config.toml
n_layer = 10
normalize_top_k = false
balance_bias = true
lr_router = 0.00163
n_kv_head = 1
norm = "rmsnorm"
rope_base = 10000.0
rope_fraction = 1.0
parallel_block = false
optimizer = "muon_variant"
weight_decay = 0.1
lr_head = 0.00798
warmup_steps = 94
decay_shape = "linear"
doc_mask = true
Below are experts of layer 2 (counted from 0) of a mixture-of-experts language model. Rows are named router (the router's row for the expert), gate (a neuron's input weights, with its number), up (a neuron's input weights, with its number) and show model dimensions 0-223. Each number is 500 + 40 x the weight over its row's rms, rounded and kept within 0 to 999. Numbers have three digits each.
Before each expert's rows: "mostly gets" lists some tokens that are sent to it at least half of the time. This comes from a sample of Wikipedia text that the model never trained on.

# expert 6
mostly gets: " was", " is", " were", " =", " are", " has"
router:442470466502561500555490474484439479482500479621527513521578467552507477541400470507520459495508474497474554523568512504449517525515491541532528556452449490539502505450529478478503525475509532535455530475447433498525466534566516508473571510538439430511557510445493504453500583531508473477612528428483481524460557503536526538494553441521516542412530498503566487538493496444499522434526532500522564573506534498531557435441531496525512457514512540533549534491515538476542505505489464558505504504538463406436556532430446478546535477450482600474531486540437500484545473489536449512542444564546496428528474482506489425467477468496516471476493433520528522532531484475443522535411
gate4:491495492465496479484492502539539510478482532510509475448495432525522527528456514494435470469484467510508517451519503481621467463517515484536519453508459512544507444509567447590503562523484532482503508502524520462475509450563506525476503520480545466398481538454489533543464493530600483433492453491526533587523545430516488553506529562528480519403528562517478492566474493553454487461529529447494455462411562535485481456479535570469519517544515501513543518517548460492502519490452498490578438537493468516478526490475523478554507524501440450545581480508465533526413436500484509481556417477496511407529456460522535433492481634488487571456509530478596468455510486574524513468551
up4:442533477525484478536548557467438535497495482418495543587531505481496542521457490442540486534522517511471471566505453501532586519516528475503433499503481538509507495532493547492504436442507503425547568487450495452468522552523504452510532505493465460449535512473501530525489535478461541550593491542537527541498516546468528498507418501525557494526523439501521502505389532482534478567511531530516527428499497501509582487499495543443474470517488476482551494546500543514485558551556513461473508441503484529504507472588454525527442457510574515467429416460548527470524494440534502531499449453518533553516481479432501501429446405488505443509623550506433509571489606575482472526474
gate5:493484496484517475499479543510554539456582485439459582501563420487493536507460467501434504491503465482502523536515517485475467460536453457440487486531467488542522461467399445489563548494464452470612478460408541431561561513464512542518554452510456522497471486482550505512483541573526432481513507434485547479501459509421507553514581521471458529511514548509477527573516483434403541428483472488456453513458479567488547544479507473519440501541504497517576464528513556534556445497562510479522490527484418463430463454464562434561505474565504480468544545491462402508446480504568551530524513494475512478511527484539511498493521524557473444489483564470506451477508475515469477523456
up5:501462546536431500501579573545550528470535560438463535501564441466523566556457488491452477514455439462504558549483528501493430486576505565492496495513500524505544550513452465497545528522513480466527503471477536480446588585482529475463544423396539494517530497499547433511480488531504503467529448576484506551502486469461569521494503446473427534541494477581527535573455438451482505465567478483501444543493527529430535511476532505551447544437571547564443599456491484459541502533490503518529552549436456523496496515537441546534481570439504447484498536477533456489516549554509486525473520527486557486489521513521494564565530542513557559544481484490576481502503478510533525521512
gate6:512458391474519447547472451510500492452464508442495575409436434510485458550532536538461452549478522521550544526528548519487502418504536459473470503495418514492508488506450482492455504469538556516519555560549501434535422484555487613562447493498508505507521485505550513453481480534499443556574547510445538536536519510569537441493500542566460472489473504488489479467476452427511480496453494368520522521395498485501474501550540537562470430499468541497435528456546497547496474448531496499531562497462518435548514475526480497472450461478526549515553523536490521496464479473528529469498538502463537499449510492453508489469460499489562434547548519417516401503476523541546492504460
up6:508510546468529522502543531530551540502500420533507467501505526506507441521497506500532481539557432454454505457484514529513523522528511443535550453546515466487567609531481488543485479507509467475459441524507472555452496468447509499506483511508499577486411517531462524510469531475501498459540436565509498570514462475555520498506480532482488474461496442456515522505478479516536537533568531459582478544510477584532563424468471500548494469502413511433476510498486419440489506547502486441457516481475474546516604498544574475555487588444469523617406470500544550504549576556526514532462466508432560527519441519490524565456573457532528520543473533505506414538488538491555553496483

# expert 5
mostly gets: "\n", "Be", "″", " Genus", " Coordinates", "′"
router:478520446535495522545521445502531527498532469490499581575528463516470494525484462570496507468446515482459481481499475549496455504550414521494484476450453453478568497513559442466470444535516508510525573521534569537530476400515492490449567502574536514527492496496534505552549506481460518530541481512508502423579555523469464474472523548503451532401510483497536523410547536407514514435553523518472544459468532408473533444485486484452499449475405511475522433546464586444537410467483492501568484512502519472484576481533480455542470469468524560487460496565536539501433451516473443466477463517568492459428527516504528462450530520502496429488444555463501503443471484488480510469454
gate4:480493475557501530535500476526547482557549590559495599478484455563522472482551486501428508493526451476583453480441514528519473398575487586415503489530464469496480477421481560473497440482506432453510527519582421516481536453427558533484444507488491546499491493474493505530459515478477498475476482538519452455495563495523513469519468528621498517479560486522513423466370416492522598454460490468527529479543492488484453461446478492493488522530505454500469505479525502482542537541549504467498473508555490495489431421492461553524444487518482493503566527549479579513522492504543451510443506545549517433557511544442504504493564539524503511536497523504470534519453464519543503551509
up4:455492562497453548499485486485538493478517620472486548517501519491476395532481563539514517514561575494481441381547540470473396462602525542540534453551493509454467462496503461444465472534534532443474496479449532591471497453447643539505528442438534467532502532511489547514481575586526518503482445486462496434495519473513529494521419455497449511529519537457521484565489496482519531486478547487468490418582458474461521458542432472491467419524481487485471482507441529507532501527533584467493502436492499470553508492472546496489496540488473507468526526399563506480496552518513479511525536511567518484483468499477487523535468549517494530542548500465514501502490491470541487503571
gate5:493558559514464514427568474545514491516532438406535492538471524529499464500486491482496527463429434519428426490440443485506492509540485491512500499490573581491501498510540454470504482480549465461555461499557512471520495485492491458474506535473538513456526494531524492504486530496441461507530496546522480467482414482509472465499524556501491516468518489452447577407567535481513517466534508491481477482490545447484551505432515556464490578465483504484493470512402501480553480464602486563530468538453462501531592499530511497410513572549469477423489500527530522445501457479511463536427522456496634470467470549500465540469503534539556501487519492553577420511391453524476510576529
up5:522546532487462482505571478596466542523519466474531545567502514462492472542515480490487518479476499575429502523476457480537484537525449508492516453476567510501477558512477525418565556446541487496536439523577539510507478553462492507484503511440511534507510484525531516519428485504495513507505504627471491512439462398480536461511495498471498443496538487418466506499539463465515509480571500448527483452496506491450581515424524495509525550484498493469522471512455492515509452493562460547528513536498443508530636503561484493445461588526528438454518507493567551455471397488490424573428526494485536457469470578515525548454567522544564490476511491516490418475446430478486529501551
gate6:432531477496509528488542476495455514506499530489580536514438504441492546569512532526541457535539449522471494495526454500485422460481456516531457535417518544504534530523548494520507472491527541525501506538463454434530436455502464498505451607457426526516495535482575456519510525506498510427575453558599496547500483474501559543399513507457512479601524505503491411515520559589533448480483511498546542475485594489503556467479453509449577475526491472526517539466430506471498533529564516524518522534521567478461491483506453500486447512499467550442483488525482545481463440519498470447540470492534462553501425525472528499490566479501426557484534480440530596542482455494535433547443
up6:526545478509469570525496519562525513512515394514569536490501441544488581457456471411495385436547463544527505557532515498525478474524443561465552437472507499510553453441457531459614496490488462542517444527520486446518480572476482510490502519593536580467461489509474522495516516475506526480525487527476535509498427585486511485467471494478486444459464488505595473447457453492533519483484479503526453501516542472458475476501477536486559471475466438592534523516469426547553447517517552444475573533471478551580451496466531501510550485460487520471509504492511536540554387444537533504491506511513487543519497434507510481484478494533484546515508532584487409478474523498497452480422

# expert 7
mostly gets: " film", " Party", " song", " School", " century", " Church"
router:516441490567470551411495465455502499530497449521517511503491486519560458508488472503536552534433510478430460492558478531502453458511469596569541543502444512428536511518515487512471506539480535496537482512494485590485496454473489514440498543509506472532475536514427513504457480454504492443537524484596489491535522485565561539578467520532512539516504429509480489547502555534465487442503460619492465547506485486436553457455582514571454488467546594521461449565454520593576443457501537495470522519528532529467579478505464524541489472473494467537486520512485410535508470471471478491500442532455512493477519547486454502494518493504577429465519433521584519495569455530452514592486
gate4:498487495488445511491526488532461452478520527487463491515499543524475532521482522537509473520447510516468506484446501509525433456357470467540466426482512487437471486576535475580473503485450446512497516486472549468528462432473441465536547454565471518533517562454521446554532490532567556493505500521503526552527556517461515576443489533435486477504540551535473437560478471540491461479489454515487455526511475523514567442486525563516478518535553554520520569541484585528469499515509474477496504504487492546461539562543526507490440492384527469528565498466471411528481503428464465505489442426448592513495527541527592420475470543470479479587442514503505547523443551497521454428484
up4:483460503527489527494467508462529515532422514492485521481445498465492407458550470467492540501540486505464519569565496523449495500564553498466569550525561468509493507468509456415572449451553535510537475492462469555488516533493565539521450563464496472440524535546501464439494522516477434483518564508510468523485438488536467420547550460506533585479485422460595526446510529531509506495496526535478492487542473477451463501462492448490567566502495482494474437475471456510453521499453526469453522529507545440489553458415479569442543536533492598505422470524499588499515484575496491516570506559562448516513545462414425500554522471515454544429494521510528465485509498511478547585490
gate5:464480435536466493612495558519533550484534563428465454522509515611477520490458445556423511491470511526522535516526459559576454484528508503501536522484474444454465513541532434499538509516520453571481492432523499500547476479519527467532589497498577527513486571555493469505519471459413552482498566515450475478510472541458482467486461508510476469517480498479549523428475498499460446497523494451580453409508528481567534478494467526414519526481468513468505442480518482507445517439468501499494417462484518514548485468520558512478549455469569505490470530578512510474490447534470450451517443521471539452421542562540537385493508475527496435499451488504508545502487464459459537404534
up5:491551494524570474483440497477480492476443465557456545438473527409447507430488530407520477496413507457464476527443550426475541535507502530556500439495514489475505521439548521500546520501471496467560448570498512496470571404521505491545440511395474587464490549462471552520467458543556484496535512500502502523565516477554534499507474533512488578486578495500461501554573482483525574542493535504463524551471503507467422469527533444499533494565546458531515545470486522572542411474468495509452524550449470520506520493498529451517479531509465479483504516495517576542518505539524492509449502438577521526488458517441502552572534520485513552510586547469513554539536584480457451473452
gate6:444513411552478475487502506474495480430511485541553515507470481488477484446597455511517499483508501527450483506418400461497464468544424540517510479519463547411518474490601511533493556496574499491507448484462450447493473505485484572471531461471497432498459459464455500481505475461522517459539458453476512520542482457499522537544446473519518539545480507434463499607526495534456539484541419489506496466458473454481514486465520486576545516521573535487436585535509506540565519471493502449430530492543613427402593502544565476541529537536498431522479506514524490449468513469492487513528491525464508441509488471493459491503525427467463441548535501522541486499525396554530488491511
up6:414457483434532490497543499534483547502486509493564528422517480408495533520446636574486553522519528496522506479494437457452539451521551515510541567465541510599503473488450526412530541481513411484464535528449505498515515450517446501433495578523518452491513467487462482540443429458489480457487455514473486508451535476461519536517497510433510528534508521500483520436498488486486488469469479498529404511499495472546539472489559494467495530464529408553534519477479470458452463445478514528445496550500488469468541482516463551489395484533470500512434520536512529564482453422487545490539542481514457535527490403517495512492457484489457405534503445474492505497558542487497461464376

# expert 2
mostly gets: " Jo", " Sha", " Yu", " Gi", " military", " Bal"
router:508536426551482487527413502527479412584598496490506523547536491550550469499451459519513502460483416455505530545471457497507477425443479504482536473476506431447561467580507452501411535474419551506511460507531478480526526527477505533434542475502514514513514530513516511520590570535509543590541466475548516477547464513516450560544511519516501534421536488518480538510546526524450460478508551528501458425447533560486498471526485514481465497508487528510497497541499510467539524506459504479498459571506518561454490572453482483509487532569453445527548507427543461499458417493505480432487427421498570504434535445537623494470452530545468482501496513482453477499499541517417526491518
gate0:534559467517477479534490434457505455486468532526460492531451509506445555455508479462504505473458477531522481433427495517431527526497448535524491476479490475470517461511588438440482481473531498471445488492569439567524506511492496483511540410485525447505461485504575478461515540556504537401434462493496568489543518481461411537511525546502559459494471528600537500578563458516503496427523470478522506474490567515501489514501483571474424482418424413480495468470473555508495493482461552559487502512461422612493466514489473443507465520504509489506488471464503536548486464494526488427497418525501538447519396473489462458543492451507440479519484470476479520562489575500490545401528
up0:437509539535512548501533509550536579510546561528518528462531436477496451504485613474526476506477497527497495506474553519515488493483528508530579530456518544487563494488493495527515556502510503505443488477525541485507494578575514449506520621527472479498519401560505569478434442563468488480478489583493504428486502540438513467525513505599522525406527515550511488499531508471508500468515512446571547468540576563493481516612575511471568464453550483506484529502518489505496496423507523506521484525498564549607466448548518456464473512499530493463480515511488478474505522492499515511476488427486481494494450479409365507490458503537614467472473488505548507505493488495576501477492
gate1:514547441546506563496513532497559529542491500486524533450516557515517506503468476543558420489499465533561480498490518412457515565460456525452514602515501413491495510410501551514498525490501502414530456512507467435445471604507562491444473501510524480471504510480506544486475561515497486583484526563551524503536509554529491509485464482528571468524538522557503475433483465491454496444474529505482502458575467456451549606521459503494482549508498503544468481488440485573429497490470464478514547451554501444555502468521492559416532431506580459517501461502539565473563502503480506568527428448513524572475439431488493557464547536528523511553474498538582462514549498445478476471499
up1:512510511480504493453420502459560523514488501540498481518477486471444495431459569517552516524415501507536494435513453480554468482541565530507582509493497573449525515503410520537475454581530523561500505492492524450476545407481529530500536517494553493552483568501506432470512468491587464474491536488507521512501578521511537513513497498476450547491521488429479585557569577472464483574489429544465564438490512530506476592491458510444503530512496548546502523452479552469503542565650533448462483502523500500503544464537458546485534516502497558412518522509534490515491485474408442416479503479474468484478499585520495481528468514462452499493536490505431513468430534502509515475433
gate2:479485503508409494482512559513444512558554509482461501448436496501421486517521523533436440494530500449484448467418566478480552517573465593512420514492454492515590481497540436516433444501493502507532495468540548529589467533523459534490518424530496482577467492489445568432540495503419580435502460480414545451487506475438512581533456512512479506467403540492537561538527534539458484554508447472462524475523438490532511530530499524502450550494524511455473432509554446473472460543496516482520479453568514499459478499465514498505469513517451443517562496507519540506509468451547547526445504484552505530397518467464479482419449467478479479507565498492544542519504478546444494507507
up2:471500489501456562516520530522504535514550507393413578480467490485485472466475495505485475495493440560558603446535497465537477547527548498508569473532485512536541465575502497460487461556514502564433491517555400480587570541522477593451483501501604521520516547554510507468506540509549543490499425458507496471497445515414427558497475457502469492501602477508469520478501498570509406528467606501498519491482491507410562475529529498562511586431522521537549525510517537484487455484565497511487500467544540539509422503458455471474511508505502466435497541551498481522483558494490514463494456549482536492465561480509512515435532471508521489572436460473489517478473499502519499548489

# expert 4
mostly gets: ",", "\n\n", ".", "\n", "\n ", " that"
router:454465511491472487552511544513475498589590480501485567469567485534558489513518435521478593474440424500438482496547462569471448520480470460531547558483524437428552550555505483519461499450509554536560475445535509564490539498485530529476536520524450554492492585505503527513498439569459481537523527555560485465536484488524522496538459463474529496503590455572513507504552562505495400464506481496443525522523588517515484560515518510487504546521464550498530428464499489447476465524434495510468496545529450565485504497450529569508397475492465462575504480518589416559510486538541460474463455451518528505442521467497547441521534522521514430498522501550535579496497506516482486538512
gate4:466468505516480521531555487527466482467528528530437486582529536459610517481530551537462546487552553495499466485463528507488410454540452520491479446448487505489496537551540537472564491490517561467498493468490492469469493524532477442593550579541480469543522471528566523513498511545489499470610572503534406541494473495444518411467496469433525546450517472540530513519486465513463503499422465502450528504586462441586519569506489460558543459525507526458481463507567552499501503523472468568528503549542574505552512477520487499536472476469541481471508533534581525572495522468533536492477489480485497524440571569542485515537471436428560535502532536549590461484431503554492528529516
up4:502477526469499479440499503469530533505486503480576536379486439510449471509479496493501503528440470547509461497540451434471604519433479501497495525544507461468454444409439484445406495549478484461496501469523483534523511497471475519435461427499529540514427507527493426411506494481514509577410437470495624468547512499549464526524470566516445464508465527494454454469524536460520506493541535506495469539459511541447474469460548541466514508483507474538519454462420481489526459442513505454440522466433498499451514448545496507466535503507503515509471457486443493446507518522430488467553476551517476493539443416477542476479528506528403540563503486495384498523579523528462489469463
gate5:469563520462491462412487507494547522539498545541456515461552475454472482540501491559525480581455553445491510515521548504498519579462416505518539549551457466419521499509530538468464551514518541496449554546514504474477505519501498540538536537484415461484471446492467516505492496516533438564520479585532469455494503502475565432561473501533483509537522495464481497520512564626459594480504500519416621523505505520505489490562494448456503455559481553483464499483523583394503462534454462459452524450502552481457480543491426502515501541503557522576446553445496547566529496472520493496497535540515465528549441475540500467506472560568540466485549491459455492516482448530520497538548
up5:509506532506545525492513398547552480561538502419477477501487461395493538534503512500544509492510542453482561512416541444479480537479504523524506497478483540512458500506493538469501507529525514485502448533506577494483532519452497506508515558451481476454562521467466474482462528527431455498519450513578413449508549444538534464526478486468428592541485543476502523464504436423535446552446512472516576513512536426551472461486481468529520469484545482464552495489565581384455545521520518499470527454526562520445514493504457536576493469496583490532469494521490542511532480572452477504546558525441484548482473456489496536489517417467578594483510439517455499435520425568517503462500
gate6:519450452529586483554516529519475492535554526480544482491540482474514483517548522513546478476531453480524514462493524417492513447565554409512503464540506472521512535488518473561443548447468479503512563448415528524555510483545532451533521520516466441467570510493534483460495503541434526475554440491475484474472518471531450471499468461522484503569533493478423544421462545505539569466464503488474579506537555508541535493412453469472480536534484514470406485500568504404516490530566565581479494506540490466548512531434420495498518488502427433600500494588560463525457489537449450454439450476518516553492487468526511511556586479487441471506518444514473485467577528486512502504518
up6:497493500541575546495410591498473415519514524494528512447454499440513514508496466471506515470502496510513569437479522483462489479496519474500531441598501503553498514514521470442437552434470450501484555470501477503553471511451493466568499529518478463484549537498473546459491546523448557501542392536536474418476462499567485505479571419462484470506531600510430546479428619529503546510525538515492559525557554537543496534452535516513481460551491503512410503433520468534414553533545511541469562475527542459553514538484507473473501497482431484472501468496520504547557545503467568490475511471468521551527509460529481483522520530500464423535499470541562472397533512493502559454526

# expert 0
mostly gets: " about", " mis", " exc", " sent", " did", " During"
router:513516481489534583422475502524528452507463482593493528517475478538558399498487437457555490560555542384513488509491447448397474491454523539529563506481543515479501569508522490485454448514485537508507482538466452491489543501500501483500451521543418504549517561518431531475437552520529544536523587508494499435508525498605549513505446527444464526478516392537479508529532566493479436565549533503437491511441424466477415502486537513618443569466510540543488472495542495524507466497483446461521583515529517544503477482471455552507472466462510416483515461451502509501520490520556508485495447502502483510464540523490456490512428508511553493470534427532473527507527498504498510543467
gate0:474500479503548496510501523501445508500498517504475510506475500530503461536455480568490513525531522433554458496488568514549504463508455568484492446527485492445483537507542505526448426489508525459428432520486507456475461637498471547467516426462467386529567502518494469545540526491510513509392559507513477452476524452555517428512465551519561463515471494477481586500498492510519448489462508498455483475525492511475439522483543472446527460517494520572550439455497552514486498526545439428480546503468488548420500479491441497460551492549592474493541592492486478479489403446426501527522448484516494515456405492504480552501469524462510487511563517453450576507563456496403464572496
up0:539489529519379474460530509471560436479492485526539458461503479524508487501543505464569462526503480512460451564494547457480508562516525432541525482479457487485526424614504515532484570441466507491551575521487562550484556401504528410484524566474489596511461420463524415457499497471436491474635452469508477527509476561484517514537544485506458545477502497452451525566517557484493515460498472490544531482523463524559540510491532465525445411505481511507496540502505517454499509521473551561488460442493477521501512495518499476537485533480457517499426513520464540587509509537527491450518532508538532514598602461540529457490511452510504503507536446541537492522548546556515524476558
gate1:416500559473492552463449523522509583475581537536473471506518549562519474479536478517499390490512539510504504484465446505476450580486471469507465556489491553489548496499590514425481494546567513513511518509457521577403434515451473466478480561491449492505511523521496485503491495481536583589510469409503576450438450538510510539569518483500503500494568539542438445556488483572513494568497544478449505498497505588529443464534434503513468492520592429526478567500533454473498539497548517481454473531564519474431485523476451503506529499468436510485492490485457504481530504508548485369471492471444525505568540481538549490553542490459488532555464546513473489520464529537470489490525
up1:379505516459482541474520512512533542486499558514448459548532544523493449437493497543487459448503500441455529490506392441474507545486460414572565553472484533498551482532517499445561614519555568508511475514477516467463514507449468419470571555528510552464534512546557424485543527545564572505540516477497497495531522529510519543507493516461517454465500443493452483543530503576499482521500494489539487527527562591488534509500512538491567456494562417501535547550485452468480503506543471489451461547499467477518498534490484536493507480480465588435488570446503476510510486492583498395466556442471537441477461457519505524497514505448485586497515495527482511474439517526450417506533
gate2:588514438458561562457469432431400526472543523511508511552540542490478568496480471534488479530551492520497449493571540532537484475475566429601481445519465491457571461502519507532523417465514517445488515508550518499498552572542455441417443453577471473542460528481539498465470499487575457502503531488491516526493484532528554564467528450473450493527480448522533472487441448481512527508523528495483466469429513513487473538481465492479461572489542430545422510531502529564541471546571461453476473492444507418479550466514545529532485488514513565560561607469494536471497533528468508554536508530555433451439520424477482516488461505532506521503496481565486522518521452541480528529475
up2:470531512556480463504508564583476527502480478601537456554518512480564425544519490521444542492467451523474462506463487467460468474480471584470501546496447454541488509485550534501473528450467476513468505543553479521497522533470535438515574519480450560479492458484474496473565484446528529414447456510549448505394530512504495415489446507503508486498537506488517500489523471467468487507451449479462453549556532507505533512509500580518475481576449506430466469523458496503407472503473554572528496436479498515531501486452566448491541528482563473454482390470469494484500519475432516435418491518448524483508537573437591535453435430506550542522486432444460488443495510461519472480440

# expert 1
mostly gets: " Cup", " Championship", " Racing", " football", " MF", " FC"
router:523535483495538518500423501487477448508556513529552494536522440468457447472460494525460452504488465513525568547466446486483478518460511470497486468448498450499513452573520477478426516458479558542444470544515497443575588511513507501456568534470500465557475477515553521432553598420481523489502540443483516478473482516477432580491519466494484489454562501562553602512492515460537390548463518549462485534463459528473455540465475425587435496567500516510511485497527545550438524512461439497505512567494491472480452597452472552475472477554446541512498522443524480515523426507503508446483443514515495490480557468532576457548394526511480483532428466485493529490485549511459495503490
gate0:466504561494453488494496464456473507493574457472530472541526496523464484517495507408506470495531534439502475560508514512515489483549531479494510487436475553558530485508473507517485590436486476649442500498485489510512500556499430468516483442520461593534478521458548539513535508429532462401473496370487435539532510494495521546475505443463493449487426541475531572552522520467489517476526526576549461467500446523478551514556504473506473484547475470468473476480525518530489470531530431520506527595482480515448402524524614479486490460462466455480501512470491552455566437513547521437471419547457499453482551504485489491407558513536520497474546536492518524491498476495535481492419
up0:487538499525552540524456527516514485496467556504507493417461494479515504488472557595502512509444494511555455491469465497476472517441408562553530496530500445449499545524529504523512490498516540388495536493484540501470497409521502555499500524436494421486527465530460539505520473536466487626499507608558522495476440491502525476541536501529494562495576499565483466406504473516480497510462477484465556483583582470532424494435452443499523522468468520483466535523452488495488503480521547508469492418558611505542562525480478510471513476498507544501469475502534463574505614517451488456515555448566481543496470498506540549567439487501535443558450448451513477479472496555452488490485
gate1:556573509465430505452525474501493501549492505559540483489540489491471490530489473585458465498535492455499506589509489451453539541478512423473550499459411543529499455469563615509479509418425500556438523514495582515496523521561543539501514488501517387462533562435469546462413514468451513513460476490520499537502526472478486482475545494473567470541558518595459551481440529448536533527489476561490485460494455537490487474558493447598510488464476530459469549501473564400453460473524551531461591467475573510486484487464502552504494474518490459426491481520573511575462484493485500481480459490524520549554527502432512484501475510454538507508518421555512497502542528502464477510504
up1:522495475448448434395500425491530490462485546606530512496505510473517546538496453554610555504491498564495444534538461462489513519534522536372477508472475560496465497493499554472543480503535513564526453505426612521484504469478451557527508536486509412507493581500552481463486507462498460502477515522509460528537519469465473502500467500479524437470543421557503498478408503410440495505467413541509459505458513486466539566534412483484494464559504551497453548489483552476554476542483510500467495508487568455494501499463470553496471501480452405495542519520550479568465484437503486515515459521491469507515423521507502446523534515430472550471424474490473514555535511481557462548511
gate2:513436459569519544520486474520496449511479468533547373480468503498518449513537539453417531432490459580487540528505525522533423410518520562545458485490488510450564542509491463516482428485519485527460499489508582506465519504456527517555557545509474530492465576524530528452456585470467418513514447472508541433469433462473478514482525514511499461512543483516533518485550460541576456503419548412501536512505453497485493495611540546543509498537467518528488511484513511514509484521477525501565494521473520456520533555425440462538498454542510443474540515495486526438541432483456565471500527508526537529504615500535535559497501524444465490581431464500508430484490571538552518492518
up2:533513508524475500489557583458531424507452529511522519475519463475491565523508517520580466536452531493480455485474489514423472490387486390562552506478405479507495516512547520468540427421481585407502548538462448546429497438535562485561515464490538454549516430558493455522485511520464516506551520512431481490508484463527497487482518463443430472546480451477482497483467506514470431496449501515514473490475465458565482557457490536530534552471528569489449496469513524544527516516558467607504441528474401543493478432510489437513564454528496478468498521492561475528521519534497510504506443464503526583471445496581534497494546451519513535522508535497451488412477503495456491448496

# expert 3
mostly gets: "_", " Animalia", "uk", "kar", "u", " classification"
router:561460522503540541459475475512510539499492421553518541588532397488525501515468479541542532483477480548466510517544506511497440434531464536533509521473473479478480541442453505445472444584469511521463531523539490491594528502515451510525489477498444527518495504406433550479503497448492489460546505478486462501491550484471432554482485525417548597465512521489554538536431511493510530499530507520507569626480475443484459529467450567509505544498444485528554479524446515557485446481430488447536564503507518405511537492540491520643484476592451569483521508513565480462540485575497530446531485541566507503483498440473531513463511463553541469499471494527517513481496491460521539516453
gate0:481524489476516523491549521480527450534465497462509486498508531441543460502491536528510433553492481455458443462517507443457511539578467505517492494512528519487552547519596508520490490516445535475477465497429505547447455535504480466567491512403445497547538509574488567515462480551601462545556526587559479529525534440487534510568482503512470516490537429417461469470538468573434461602487475496443490501465531492484466492561494517532461458569522434497530573514522428466491547506471553504474525548506542528497470506512457516421552488551451433516545448439444453495485600489549475516523523493471446583506521517466462573486508542503483563477527465491495522573522543504540457539439
up0:462538493457472428518563517568591526505501495529467576552545506498540493437488537527461485546465520499506506466540508454504494477509460478512431519530551460485531506500555523527446507526427532522472520532507472487441528526485486495509511487443454489456549502519450488551570486494553438541614491510512503446492545499496419525546500490362471520460523493449469504483532468486502459528520561474443517497451453490453443521625454520520510513506413439522562548531513510405420478447397514514534488517486518460492524520540499519478548503617512517473494557440490495495489609505514511523535501489480546506501513490485458518526457489491443600450470529441485525535499491438495450513448
gate1:513486527479460501501526502484454488464453513474534493528521456465566513501464531541567505506435448520563547435501524572516505561427496475557554525452533522551508555518476514489548484485496544537465463497527550518445509527547511472490555464544595454504459542535521578436497504513551491514499402457489465601488490454511477504456525484515558495499482445499507542498508498462529460526504521401515525514419500500573494534436458543480484516478502440480549424490542495515482534568499514511463447500566541538510548518581513520501544452525484422462570536573461560446516433491393485516496491517542475559511484567465549519478527542501475532490468449526417429581483501566503534454423
up1:544509512530509460540517536564558471556517457476498495530555529473566484497424502492538512505481519506471514479476534571429483496418526503557614500485477490437546611481458570527468517503542511490500499448517497494494490456549506485544519449382479495468520533503477440523510414530552501522526417474498519524454568468581508425479509516485496560522472519543473543522510545406507508487547438489520505489484431492475519544580454528495577466451489447572507444559484434574471591541490505482449472533511536508548461484484507562444512511537498538442496525550493504507422531435461498473510480520466539445516493503505478479429473394505444484454479525542470494505540482481443513473540
gate2:463526466530529536521447474450601570478556446443514494514538494593474461512477501500463538454482473552523485544457517512481489532493470456489496474508547527447582460496509571468536558543501516490526531453561478477489581522513491510523547450502432484479519573462497487521526512522503455462538530556546530541517536556498557440517484448515532508481427506472437419506542489523458551496516556476481501510460444549527481444384503565386499464474461422519505536491493473486511477527523457497526514586467605467528452542483529494555487510454461491530495471417476496560500527450427555453508414472443534537536476488492512455472520480447473419559451452474506516509468515448518483567495
up2:533512427495420469441540505531530497488517487478565429534525503555521567496467498467509495469470431579485469486533508530487456585509463490491482526471558435483499423501481462499513505538448491467523487474550475413504543415507474518536468421473515522507505540480537525553557569455459537480464542584535468473522457476475503497416449528511555494483481495485610483527553521499503496538502475517492592486505487438518581419452509519476543480449569439514560474421496517503466470552538543478514496508464540486451561502475491486549500512534485554546508437492462478483523426475420473525440481574502444501511554529505481381493498467486454448543461484560520508437497535560510522573494